{"experts_per_token": 2, "d_expert": 320, "d_shared_expert": 0, "router_score": "softmax", "normalize_top_k": false, "num_key_value_heads": 10, "head_dim": 32, "vocab_size": 8192, "parallel_block": false, "init_std_down": 0.0556, "lr_head": 0.0193, "max_grad_norm": 0.5, "final_lr_fraction": 0.0, "dataset": "wikipedia_en"}
Below are experts of layer 5 (counted from 0) of a mixture-of-experts language model. Rows are named router (the router's row for the expert), up (a neuron's input weights, with its number), down (a neuron's output weights, with its number) and show model dimensions 0-159. Each number is 50 + 10 x the weight over its row's rms, rounded and kept within 0 to 99.
After each expert's rows: a language model's description of what the expert responds to; "comes after" lists some tokens at least twice as common just before its tokens as in all text. This comes from a sample of Wikipedia text that the model never trained on. Tokens count by the router's weight.

# expert 14
router:48 55 71 57 55 40 39 70 44 44 67 46 42 41 55 43 50 46 38 41 41 58 41 45 72 38 41 50 46 49 70 42 47 59 66 58 56 44 45 70 73 52 58 51 53 49 60 51 42 32 68 51 43 46 58 28 62 47 59 37 42 54 44 43 66 52 61 54 39 40 54 32 43 47 47 52 39 39 42 55 41 56 48 36 47 38 65 33 31 54 51 25 45 61 52 55 62 49 60 52 47 68 64 48 53 38 47 39 57 57 55 54 48 69 59 34 52 45 37 66 66 46 59 41 46 44 46 57 53 53 61 61 51 48 58 30 58 50 44 55 54 62 46 61 46 31 61 43 47 54 41 54 36 56 34 51 58 40 52 43
up0:44 37 50 52 64 44 43 57 53 55 67 63 47 56 44 44 43 56 46 35 33 44 47 36 57 47 27 41 36 48 64 46 40 46 64 42 59 22 53 43 52 33 47 41 46 53 36 39 51 41 40 62 33 55 53 45 40 59 39 58 41 52 44 38 65 52 42 54 46 50 43 46 59 49 59 44 61 56 34 57 58 55 46 54 47 43 60 44 61 65 55 46 62 26 46 68 22 56 58 47 57 50 54 51 35 66 54 48 57 55 75 42 66 72 34 54 46 48 54 29 55 47 46 52 40 42 56 17 57 54 59 54 56 45 41 48 40 44 60 49 61 58 66 58 47 52 49 54 56 49 44 42 55 56 66 48 38 52 60 49
down0:52 66 34 52 47 51 58 57 63 48 49 40 37 52 51 60 34 49 34 56 36 51 42 45 54 40 38 49 58 56 59 42 39 69 69 49 33 44 62 66 52 55 37 65 61 48 37 54 41 69 50 49 65 65 53 45 51 52 56 56 59 52 59 46 53 45 57 38 72 41 49 40 69 62 47 36 38 43 44 53 52 45 46 60 66 41 53 50 33 42 37 50 60 41 48 40 61 48 50 49 53 36 29 57 40 43 43 64 42 45 61 67 59 45 68 45 32 31 54 65 32 49 42 60 52 53 63 51 36 35 34 38 52 42 39 53 42 54 35 45 49 58 46 49 39 38 45 42 51 44 65 55 57 51 58 54 35 65 55 32
What it handles: Line breaks, dashes and field labels starting lines in infobox lists, e.g. Area code, Kingdom:, Order:, Coordinates:, CAS Number.
comes after: "\n", "-", ")", " classification", " Kingdom:", ";"

# expert 9
router:61 49 36 47 37 46 56 52 49 50 62 52 41 70 58 57 52 43 45 65 48 48 51 48 20 76 57 49 54 44 34 61 66 41 30 43 58 68 26 47 43 54 59 43 62 71 44 38 43 55 51 45 59 38 45 52 65 49 49 54 27 50 39 64 54 38 31 57 41 52 46 52 48 50 51 36 53 50 38 65 41 58 37 45 47 60 36 58 64 57 48 24 54 41 48 53 40 51 41 43 48 38 46 48 64 40 52 43 54 43 50 50 56 47 44 52 39 48 50 53 58 55 35 53 63 39 46 58 56 54 53 47 42 66 50 43 46 68 38 50 54 64 40 52 53 75 57 44 56 34 74 36 55 49 53 64 42 50 62 44
up0:48 40 51 42 29 41 50 51 29 59 44 48 41 33 39 35 47 40 37 55 42 53 53 46 45 62 24 43 36 43 49 34 55 43 33 57 42 47 46 36 49 47 37 40 47 39 36 43 45 52 37 29 60 56 40 46 56 38 48 44 39 64 53 48 32 39 48 53 37 39 40 57 47 34 52 47 40 48 34 47 61 50 53 33 72 32 38 29 48 57 41 50 45 57 60 44 42 45 47 45 42 54 37 43 35 59 43 42 43 45 60 64 61 31 42 51 46 53 45 49 44 43 37 53 51 43 37 36 37 54 59 59 63 27 33 34 45 55 48 47 46 53 46 47 43 40 58 38 49 57 53 68 50 50 49 33 29 54 58 44
down0:34 53 40 50 28 44 62 70 45 47 53 41 32 36 46 32 45 62 70 42 69 68 29 40 32 50 55 55 35 61 63 52 72 40 39 51 47 37 53 38 63 40 46 49 47 46 48 55 56 58 49 32 41 54 37 40 54 50 59 37 38 65 50 46 19 60 36 53 41 52 49 57 53 53 55 46 33 64 50 42 53 43 45 46 61 49 53 38 52 67 47 34 58 39 50 59 54 47 40 47 47 33 41 61 49 60 52 49 44 52 55 51 58 63 39 56 45 63 51 44 62 61 63 48 38 62 49 44 48 45 52 39 45 42 43 57 69 38 47 68 54 50 53 46 43 50 44 48 63 39 43 68 53 60 59 49 35 60 57 55
What it handles: Short vowel-consonant pieces right after a capital initial inside names and words, such as F-ig-ure, T-ond-o, T-edd-y.
comes after: " M", " T", " P", " B", " S", " F"

# expert 6
router:44 33 42 60 43 48 42 47 38 51 45 54 29 47 57 47 58 62 55 52 50 51 40 62 60 72 60 46 54 35 51 54 49 35 45 53 47 29 50 53 39 39 75 57 50 45 56 51 47 49 40 50 26 51 47 56 67 49 58 51 25 57 61 59 54 57 44 50 51 78 56 55 61 49 37 56 60 56 53 59 44 55 49 41 45 49 53 58 60 44 34 67 54 46 50 61 74 74 42 42 53 44 38 47 43 42 49 54 49 47 40 59 40 36 54 62 59 39 45 48 48 56 29 31 39 42 60 45 65 61 56 56 36 42 53 62 53 53 41 40 45 35 55 47 42 42 42 57 49 41 66 63 51 21 42 43 59 44 54 58
up0:48 63 44 38 70 74 44 50 46 41 56 47 37 51 58 63 42 29 46 38 46 46 52 58 58 69 49 55 45 42 45 60 43 55 44 55 46 50 50 48 57 37 54 53 59 53 44 54 34 47 40 48 41 38 66 55 57 49 50 50 61 23 60 41 49 59 41 53 63 48 60 63 32 43 38 41 30 33 43 47 57 35 69 38 72 42 59 54 68 41 49 39 33 46 39 64 56 38 41 67 54 54 60 65 39 39 57 58 60 37 64 40 62 51 49 43 45 60 37 46 71 46 41 57 65 49 46 49 42 44 42 52 50 47 40 43 59 65 47 47 40 27 58 57 31 45 49 46 37 64 58 61 55 43 54 46 54 45 50 46
down0:57 72 43 40 60 68 64 58 51 40 60 45 39 46 52 32 52 61 61 38 43 44 50 49 60 55 55 48 37 59 43 55 51 46 21 29 52 59 57 56 70 64 50 56 62 54 47 50 47 57 46 34 57 52 56 48 34 55 53 65 64 61 53 44 46 55 51 50 50 51 43 54 59 28 38 37 41 57 51 46 60 55 44 60 58 65 65 50 50 65 50 61 41 44 42 49 49 36 64 40 57 39 58 59 38 53 62 57 50 52 53 41 58 45 56 78 62 66 34 39 54 43 50 53 60 41 36 41 39 43 44 49 46 39 42 57 57 70 35 53 40 47 56 34 60 55 44 48 52 55 55 46 54 66 53 26 21 45 42 46
What it handles: First capitalized pieces of team, club and place names, often in sports tables and results, such as Har-, Car-, Mar-, San.
comes after: " |", " in", "|", " of", " at", " C"

# expert 25
router:56 53 68 22 46 51 45 49 44 57 72 43 45 55 43 45 31 55 37 36 57 48 62 39 68 45 58 55 64 55 71 56 55 43 63 44 62 65 49 56 64 50 62 48 30 52 63 57 40 39 51 44 54 47 41 49 54 48 33 56 56 53 47 35 51 53 68 58 51 68 56 28 47 58 51 45 55 34 60 39 40 45 49 60 37 51 47 49 48 41 57 47 53 54 69 58 43 34 36 44 53 39 47 49 68 63 56 40 71 56 52 40 54 63 51 57 59 51 57 54 33 31 62 34 48 48 50 29 47 52 43 50 44 41 50 43 54 41 55 58 61 52 43 41 60 47 46 52 37 55 56 68 53 66 46 68 52 30 64 54
up0:31 50 54 49 33 33 57 47 61 53 39 45 36 36 40 52 56 39 35 28 57 41 57 40 44 36 57 44 54 45 66 51 41 41 45 50 51 45 58 37 48 68 48 48 65 41 43 51 49 43 43 57 36 30 31 51 54 35 51 57 51 58 31 29 53 46 47 40 43 52 42 37 36 48 50 48 31 30 49 54 54 39 40 40 48 58 47 39 60 32 40 33 40 39 48 52 53 45 65 53 34 43 64 54 35 63 44 45 56 49 45 38 60 39 59 50 41 47 39 46 56 37 29 35 49 66 50 56 61 48 45 36 43 42 34 27 57 47 58 48 40 41 44 53 41 45 36 52 40 33 40 50 45 39 47 30 36 47 54 50
down0:50 49 29 34 48 38 47 41 38 38 61 59 60 46 40 68 64 51 57 46 53 50 71 52 46 48 36 41 51 45 39 67 56 54 54 38 36 48 49 36 50 38 26 60 48 67 62 60 68 46 58 35 61 44 51 47 57 61 48 60 41 64 54 36 46 60 57 57 50 39 60 48 53 37 59 46 56 47 65 55 41 58 56 63 35 58 52 49 51 40 39 63 49 42 49 50 56 47 61 27 35 49 58 49 44 62 39 61 65 46 38 57 34 68 44 54 61 54 60 55 45 40 59 59 68 62 59 67 51 34 43 39 53 55 39 66 48 56 33 38 50 57 41 54 57 39 53 51 66 47 49 54 36 78 44 52 55 39 58 54
What it handles: Table cells giving venues and fillers, such as Stadium, Field and Center, dashes, the dot in MPC · JPL, and scores.
comes after: " |", "|", " ·", "–", " MPC", " (1"

# expert 10
router:37 45 42 38 34 43 73 33 61 48 44 49 62 55 46 40 55 65 54 40 67 62 64 52 68 37 47 49 53 67 56 44 55 59 42 47 59 49 49 62 47 31 45 42 47 56 50 42 29 51 60 36 38 45 37 66 55 39 45 49 42 53 46 43 55 38 47 54 33 53 44 54 39 40 57 47 51 62 60 65 37 44 43 31 40 45 53 47 33 55 43 45 47 52 44 51 49 59 59 45 50 71 41 63 61 39 56 54 56 49 60 43 60 36 44 49 55 51 70 60 42 58 61 59 53 39 48 56 58 23 74 50 68 27 41 54 48 50 55 56 31 58 59 39 62 47 44 44 37 70 47 64 58 53 43 50 37 42 48 53
up0:43 60 41 72 39 43 58 54 38 40 60 33 53 47 65 55 37 43 47 34 42 68 53 42 35 48 46 39 46 62 54 51 67 44 41 40 44 55 59 64 41 61 45 70 41 49 47 61 37 58 58 40 55 43 43 56 52 41 30 50 41 47 56 55 60 46 41 49 39 48 77 41 68 51 59 44 39 70 58 62 44 34 64 54 57 60 43 53 54 57 75 38 52 50 58 52 58 50 47 56 40 57 43 35 41 50 52 52 19 39 66 66 42 39 26 46 57 46 51 59 45 47 45 61 40 50 47 54 49 42 53 51 32 60 43 46 59 50 42 56 43 51 53 56 52 50 57 51 62 54 50 65 37 55 62 60 66 37 56 36
down0:39 45 41 42 39 50 71 38 53 50 29 63 43 63 43 51 66 50 43 70 66 35 44 62 63 63 69 52 58 46 42 62 43 50 48 54 35 54 51 63 37 54 54 29 51 56 57 43 68 60 47 54 47 42 42 47 49 71 49 52 46 50 30 62 57 46 40 47 49 51 45 47 67 48 39 54 63 64 47 58 62 59 55 70 35 53 26 48 41 52 54 62 44 57 48 53 56 54 66 43 49 55 34 51 34 40 53 36 33 47 46 72 53 44 56 61 43 41 73 43 41 38 53 67 48 54 46 45 45 61 54 53 52 54 61 36 55 48 40 63 38 37 39 58 51 46 51 64 52 56 51 57 55 44 39 60 29 60 62 56
What it handles: Pipes opening a new table row after a line break, plus the rank numbers and football position codes in rosters, such as MF, FW, DF.
comes after: "\n", "|", " |", " ", " 3", " 4"

# expert 16
router:58 53 62 50 63 61 45 42 62 56 40 43 49 38 46 72 48 39 57 52 53 51 50 42 70 40 40 65 72 48 62 46 60 58 40 70 39 48 52 56 57 60 45 50 63 37 44 57 53 48 55 56 65 50 52 29 48 31 44 45 37 48 47 68 54 49 55 59 39 59 38 49 72 51 47 32 46 55 60 39 48 49 54 51 49 62 37 49 46 47 62 37 32 48 56 40 45 34 37 40 33 48 59 55 41 61 53 52 71 55 55 54 43 68 45 54 41 55 51 52 66 58 52 53 58 47 63 60 50 37 48 30 60 34 53 40 58 58 51 60 48 44 35 45 48 64 41 43 40 29 42 75 36 42 43 57 57 38 53 36
up0:46 43 63 36 31 59 62 50 68 42 54 48 51 38 50 48 36 62 35 40 26 61 45 56 41 33 62 48 62 59 47 52 50 63 61 40 22 53 38 48 75 55 38 43 51 45 46 57 61 62 67 58 43 64 31 51 66 44 52 44 45 62 39 43 40 61 39 51 59 43 34 58 46 49 53 59 47 56 69 68 56 58 58 39 73 50 43 54 48 53 36 63 51 40 42 48 42 39 52 60 64 50 49 43 51 65 45 33 54 35 58 43 51 42 30 66 46 50 59 55 57 56 49 42 38 61 59 42 56 54 63 37 61 37 65 55 50 53 47 52 45 51 58 49 40 53 42 61 49 55 61 55 44 63 50 58 40 50 32 45
down0:50 46 52 40 67 57 47 41 40 39 50 46 42 36 44 60 59 52 52 59 35 48 58 58 58 42 55 61 61 46 32 44 63 66 49 49 40 47 40 45 43 51 70 62 42 49 45 45 43 50 45 47 29 65 60 49 43 38 42 63 52 60 35 58 39 48 65 53 53 48 55 52 59 38 53 54 39 51 53 75 64 46 40 66 56 43 58 54 46 54 50 73 39 25 47 63 40 54 40 65 50 46 32 31 47 51 59 40 44 39 52 49 39 38 41 48 44 57 54 41 56 44 48 46 40 49 58 58 37 31 56 45 57 35 38 45 63 45 36 48 62 58 42 62 75 50 39 68 69 35 32 52 48 30 58 67 46 49 53 45
What it handles: Wiki heading markup and heading words, such as ==, ===, See also, Production, Release, and Career, that stand at the start of sections.
comes after: "\n", "==", "-", "==See", "===", "Personal"

# expert 5
router:43 30 52 52 53 47 49 50 24 53 58 52 34 52 56 69 49 51 53 41 41 59 47 42 34 55 69 66 42 30 56 51 44 43 39 45 53 32 36 60 50 57 42 50 34 38 46 48 54 48 37 56 67 43 41 58 57 73 52 62 54 50 43 49 47 49 46 46 48 44 40 50 45 43 68 46 41 69 30 36 60 58 36 60 49 53 60 34 64 54 38 43 61 53 69 52 51 53 60 38 44 57 54 43 60 53 59 47 40 59 62 51 54 55 56 42 75 55 45 42 43 58 36 61 57 49 55 52 43 47 52 55 71 61 60 66 47 44 52 50 35 30 69 37 47 46 55 56 54 53 65 25 57 55 38 48 55 41 63 41
up0:47 69 58 60 35 60 58 53 55 48 46 52 65 59 41 36 55 30 62 51 55 60 54 51 44 47 47 37 46 59 45 59 46 68 59 63 58 60 43 52 41 47 33 48 49 38 44 65 53 51 52 70 50 47 40 45 71 73 50 43 62 55 53 38 60 60 56 45 54 61 52 31 44 72 31 55 60 55 59 49 47 54 46 55 53 43 49 45 57 63 43 44 52 69 55 42 49 48 49 53 56 39 55 37 55 45 41 34 54 43 71 38 55 52 35 59 73 67 47 53 41 61 33 65 48 54 42 39 62 50 39 39 35 40 52 57 49 69 41 64 44 51 67 65 48 41 66 49 57 62 42 40 58 55 56 50 50 28 62 39
down0:54 51 35 46 53 68 48 47 51 39 47 54 55 39 48 60 53 48 58 61 47 39 40 44 57 68 43 47 59 58 39 42 45 45 56 16 57 29 62 34 64 69 62 68 42 52 53 59 41 55 39 57 50 44 51 29 54 56 63 55 53 42 40 61 54 38 57 43 60 64 32 50 66 50 50 44 43 56 63 50 55 41 51 52 53 35 62 33 29 44 44 40 54 62 53 55 51 63 45 51 35 50 43 37 45 44 46 55 29 46 60 38 70 51 65 45 57 64 54 57 43 47 60 60 52 58 45 39 32 56 55 27 46 41 46 52 43 45 63 49 50 70 37 46 49 74 46 38 52 39 60 60 47 47 50 46 66 51 50 51
What it handles: Opening consonant fragments of common nouns split by the tokenizer, often after the or a, e.g. sh(aped), h(ills), g(arlic), f(ishes).
comes after: " the", " a", " and", " of", " The", " his"

# expert 1
router:50 50 64 45 50 39 59 51 43 46 58 42 59 39 51 63 41 60 44 48 55 47 57 39 56 46 41 60 40 62 48 61 42 56 42 50 49 51 57 48 45 37 45 39 56 62 42 49 71 54 67 43 58 52 47 33 55 47 39 70 46 43 64 37 59 41 40 37 31 54 55 43 42 43 61 47 55 42 66 48 46 42 42 38 50 60 56 41 46 46 74 62 62 48 60 53 59 51 37 61 39 25 49 61 45 46 77 63 25 27 59 41 58 61 65 38 58 62 56 48 47 41 59 51 48 36 39 47 47 60 61 45 46 39 47 44 65 35 57 42 52 62 53 29 48 48 41 47 65 79 49 48 53 55 44 47 63 37 46 59
up0:57 57 47 48 52 64 59 51 53 51 60 60 30 52 32 52 47 64 45 65 61 59 54 34 55 28 54 41 47 49 41 37 45 42 69 50 38 63 26 43 56 45 53 54 41 59 27 65 42 59 57 63 48 37 79 49 25 32 46 50 43 58 43 56 51 51 49 51 48 58 43 40 57 53 57 55 54 48 58 57 56 73 58 36 60 63 42 50 59 37 50 46 48 50 54 46 45 62 59 50 52 54 51 43 54 49 75 47 46 47 49 42 67 54 45 50 36 47 65 55 64 42 33 40 65 59 39 42 60 59 49 32 55 50 54 53 46 52 59 51 52 48 50 28 66 37 65 46 48 55 55 70 52 44 40 30 49 60 59 58
down0:48 47 39 55 41 51 55 58 35 35 61 44 42 34 58 49 53 46 54 51 45 67 54 60 43 48 41 48 58 52 70 29 59 41 64 45 47 38 45 29 30 62 53 49 58 29 52 47 62 43 30 55 68 44 43 42 48 46 43 55 39 49 71 52 52 64 60 58 50 56 48 33 52 58 26 46 58 62 41 48 26 48 47 46 45 52 28 59 56 48 47 47 55 45 57 57 61 65 64 37 61 42 54 59 58 33 55 44 40 37 61 56 60 46 39 67 48 34 50 39 54 55 50 59 57 65 56 45 34 40 40 64 65 58 43 48 44 70 40 52 45 51 49 66 49 64 54 45 36 44 36 45 47 44 45 67 53 53 39 54
What it handles: Pipe separators and blank cells in the middle of wiki tables of statistics, rosters and results, as in | 0 |, and score tokens like 0; –1;.
comes after: " |", " ", " 0", " 1", " —", " 2"

# expert 20
router:52 41 34 54 51 67 45 58 55 44 61 56 59 45 54 55 40 57 52 51 41 43 46 63 61 73 60 43 46 43 51 62 54 37 54 62 46 48 48 55 52 55 52 62 46 42 47 30 64 30 44 65 33 49 51 67 67 50 70 61 40 53 59 48 53 57 34 53 60 66 63 63 53 41 35 50 54 45 71 50 43 38 44 52 35 39 43 58 61 54 55 41 47 55 33 64 67 57 36 52 57 39 54 41 51 39 57 46 48 69 49 63 47 27 61 68 55 31 50 40 40 39 39 42 45 62 58 59 45 39 54 40 46 59 63 60 45 49 44 56 37 59 48 56 44 38 66 56 51 42 50 38 36 25 32 39 56 50 46 52
up0:69 45 56 37 21 24 59 34 35 42 49 52 42 31 58 45 63 54 30 51 58 53 53 45 58 56 46 51 36 37 52 50 44 45 70 44 43 46 42 27 53 62 47 56 52 36 41 41 47 34 57 53 52 56 42 33 58 48 50 34 48 45 30 46 44 56 46 34 46 52 45 53 56 52 46 37 32 66 50 51 43 62 30 45 50 35 43 29 71 51 45 50 54 48 31 44 44 48 59 62 41 37 37 62 42 58 52 60 46 68 46 60 53 57 54 68 65 46 54 49 45 52 50 38 48 44 46 52 47 40 51 53 58 63 47 41 49 56 55 55 56 46 52 47 37 21 51 45 55 66 45 43 44 44 47 66 51 50 56 41
down0:58 35 52 52 61 38 54 34 53 52 55 34 50 58 44 63 51 49 38 54 44 30 52 61 45 51 40 50 30 31 55 49 56 56 56 51 59 59 46 26 66 41 56 42 38 51 49 40 43 59 40 65 54 45 42 39 39 53 38 49 39 40 56 59 54 73 42 38 70 62 58 62 54 49 56 45 56 58 46 43 60 47 71 46 66 72 51 45 45 64 38 54 46 56 52 50 79 41 59 36 38 57 65 52 41 61 55 53 40 52 46 10 46 52 43 56 61 42 55 62 53 63 45 40 39 54 53 50 58 39 59 43 56 48 58 57 56 44 56 72 55 61 32 41 48 49 50 53 46 49 60 60 53 48 57 46 38 59 59 44
What it handles: First word or opening piece of geographic and proper names, such as South Korea, United States, Med-iterranean, Arm-enia, Pen-insula.
comes after: " the", " of", " in", " and", ",", ":"

# expert 11
router:38 68 55 36 53 54 57 35 39 46 46 67 54 45 50 44 41 55 58 44 66 57 54 53 46 43 38 32 47 56 53 49 55 51 45 51 46 56 66 49 72 50 41 57 37 60 40 59 39 42 42 55 59 49 66 45 56 35 52 58 39 44 57 47 42 65 60 32 52 45 62 43 37 38 42 60 58 43 57 38 63 36 63 49 72 44 62 52 47 45 43 28 42 55 40 73 40 66 44 50 54 52 53 57 52 47 59 32 70 36 60 66 40 51 42 46 37 59 62 68 64 32 43 38 48 44 55 48 72 39 44 55 46 56 49 31 57 56 50 64 55 43 38 55 58 28 40 45 51 64 52 53 38 33 44 41 55 55 48 41
up0:47 50 45 68 33 55 63 65 42 48 50 50 47 46 58 51 63 56 62 55 43 47 54 71 43 52 42 32 46 31 30 38 41 34 50 70 43 35 38 46 61 59 62 47 36 51 47 53 44 59 58 60 59 53 50 54 44 40 45 42 48 43 59 50 47 47 30 57 36 54 41 51 42 48 37 49 46 43 44 33 51 52 58 42 55 38 45 56 67 61 35 49 42 54 52 40 49 64 54 59 55 47 48 59 51 38 52 49 32 36 51 36 51 37 47 34 42 44 43 48 60 36 47 36 36 46 42 47 54 47 53 42 37 49 34 30 47 43 35 48 25 67 30 47 57 37 43 56 52 58 70 57 61 49 70 55 51 58 40 76
down0:41 73 38 47 41 55 64 52 40 59 57 48 41 36 33 55 42 46 44 47 61 47 79 66 36 70 42 54 51 69 52 67 61 49 46 53 57 54 64 54 48 53 60 33 59 47 65 55 57 57 51 46 66 53 50 53 64 44 52 43 69 37 59 60 43 51 54 55 39 62 58 36 60 66 51 72 55 54 60 54 49 58 54 41 66 48 41 43 64 55 45 39 60 34 57 54 62 60 50 37 43 50 50 62 58 62 39 55 46 55 43 69 63 58 65 49 70 53 60 60 53 37 37 39 43 61 61 48 65 48 64 74 44 52 57 48 35 50 40 44 56 40 42 47 44 63 56 52 64 59 53 42 43 66 46 51 47 51 55 52
What it handles: Function words and party words in politician biographies and election tables, e.g. the in Member of the, Democratic, Liberal, Preceded by.
comes after: " of", " ", " in", " Party", " by", " to"

# expert 21
router:48 59 58 51 33 57 59 34 61 51 47 39 58 41 43 48 50 49 42 59 54 50 49 33 71 42 42 60 39 59 54 41 49 43 42 69 63 71 54 50 42 42 56 51 76 52 52 51 44 60 50 54 72 62 50 61 48 35 37 39 54 64 66 53 54 54 62 57 52 47 55 40 47 57 49 30 28 53 58 30 42 60 56 40 59 48 65 58 61 46 37 49 47 31 40 43 51 50 56 36 47 58 48 38 36 39 50 56 39 50 65 50 54 63 59 37 41 56 49 54 42 43 58 55 28 57 63 49 44 41 53 38 54 38 42 32 68 58 64 46 61 41 31 40 54 58 32 40 55 54 49 53 59 45 48 69 66 43 50 46
up0:54 48 50 36 53 43 56 64 43 50 65 63 50 68 63 43 56 45 51 62 34 53 36 50 37 21 36 62 61 53 66 53 47 41 45 40 52 50 52 48 47 26 37 36 50 56 42 44 50 49 52 52 59 55 70 59 54 29 42 43 57 56 68 55 47 51 49 51 45 62 66 53 52 35 50 56 35 54 70 63 59 43 27 59 52 42 43 56 47 50 68 37 57 54 44 38 64 53 42 56 58 54 53 61 45 53 59 48 62 62 59 35 67 53 40 58 50 61 51 58 55 45 40 61 44 56 35 60 58 56 64 62 52 69 53 55 59 27 64 52 51 43 41 48 54 70 58 54 31 62 44 38 46 50 57 58 42 43 50 67
down0:58 61 39 72 40 61 44 59 49 61 61 41 79 53 57 34 60 56 40 40 58 63 42 53 65 66 52 56 45 48 62 47 47 53 52 50 56 55 55 65 44 68 46 48 39 42 50 49 40 67 51 46 57 37 32 66 45 42 57 39 35 69 63 46 45 45 40 51 53 37 65 46 62 64 52 35 57 50 49 46 47 48 65 48 61 66 62 53 50 51 44 46 29 42 68 50 53 57 47 53 51 52 51 40 33 55 45 53 31 40 47 39 55 53 41 35 57 39 45 69 34 47 50 51 52 46 49 57 58 47 50 44 57 52 51 59 54 49 62 52 52 54 51 59 57 47 56 37 45 44 29 45 66 51 93 55 39 54 41 46
What it handles: Pipe separators, table rule rows and header words in review, award and chart tables about albums, films and games.
comes after: "\n", "\"", "|", ")", ";", " "

# expert 17
router:58 35 51 42 44 59 36 73 52 59 39 44 60 51 47 35 34 42 49 55 42 60 55 63 42 58 43 34 47 41 40 35 53 45 58 48 35 63 37 50 54 53 47 53 57 57 45 36 44 54 49 50 48 53 47 46 45 65 51 56 50 65 41 62 42 74 62 48 65 42 47 54 57 40 43 56 64 48 41 32 68 52 48 33 63 32 29 42 46 49 59 51 46 51 48 49 41 50 49 54 75 52 48 46 50 56 46 58 57 67 48 57 76 60 43 46 38 48 50 57 49 46 42 61 55 65 39 60 29 58 44 54 45 43 38 63 39 66 67 63 56 31 46 57 56 52 56 75 65 45 52 60 46 31 39 36 48 39 48 43
up0:39 37 63 35 39 45 55 32 25 44 62 45 45 38 48 54 55 53 48 42 57 41 43 39 53 41 55 63 42 31 46 49 45 59 43 48 29 65 57 49 32 42 49 59 57 44 39 47 51 55 44 73 46 41 36 31 41 55 44 35 48 41 62 47 32 75 43 53 54 35 53 51 42 39 54 42 36 53 34 62 55 49 46 39 50 49 42 44 39 36 46 40 58 31 52 43 54 40 42 32 51 61 48 51 42 48 42 68 58 47 51 52 46 43 54 43 37 44 44 31 61 48 45 55 66 48 56 26 50 58 36 33 51 60 45 42 56 55 53 38 55 56 47 39 53 49 42 48 57 48 21 44 43 40 41 67 46 52 65 59
down0:52 59 49 64 49 67 27 44 68 46 48 46 47 72 49 36 52 35 51 60 50 61 40 53 36 60 51 34 49 64 61 36 46 33 45 49 46 47 61 47 49 42 59 52 55 36 43 56 55 44 56 46 34 55 47 66 58 42 58 66 45 62 28 49 38 32 66 31 37 50 56 38 45 45 51 54 63 49 49 52 52 57 46 46 50 66 54 41 45 41 39 59 38 56 40 50 42 43 37 47 49 45 51 44 38 60 58 34 52 51 50 65 58 58 48 45 45 50 49 61 23 37 43 56 46 48 41 38 40 43 34 59 49 54 49 48 39 43 57 70 35 48 53 42 47 62 44 53 41 65 65 56 48 51 89 51 51 34 45 41
What it handles: Number words, ordinals and counting words, including pieces like th-irty and sevent-y, plus one, two, first, several, each.
comes after: " the", " a", " of", " for", " in", " on"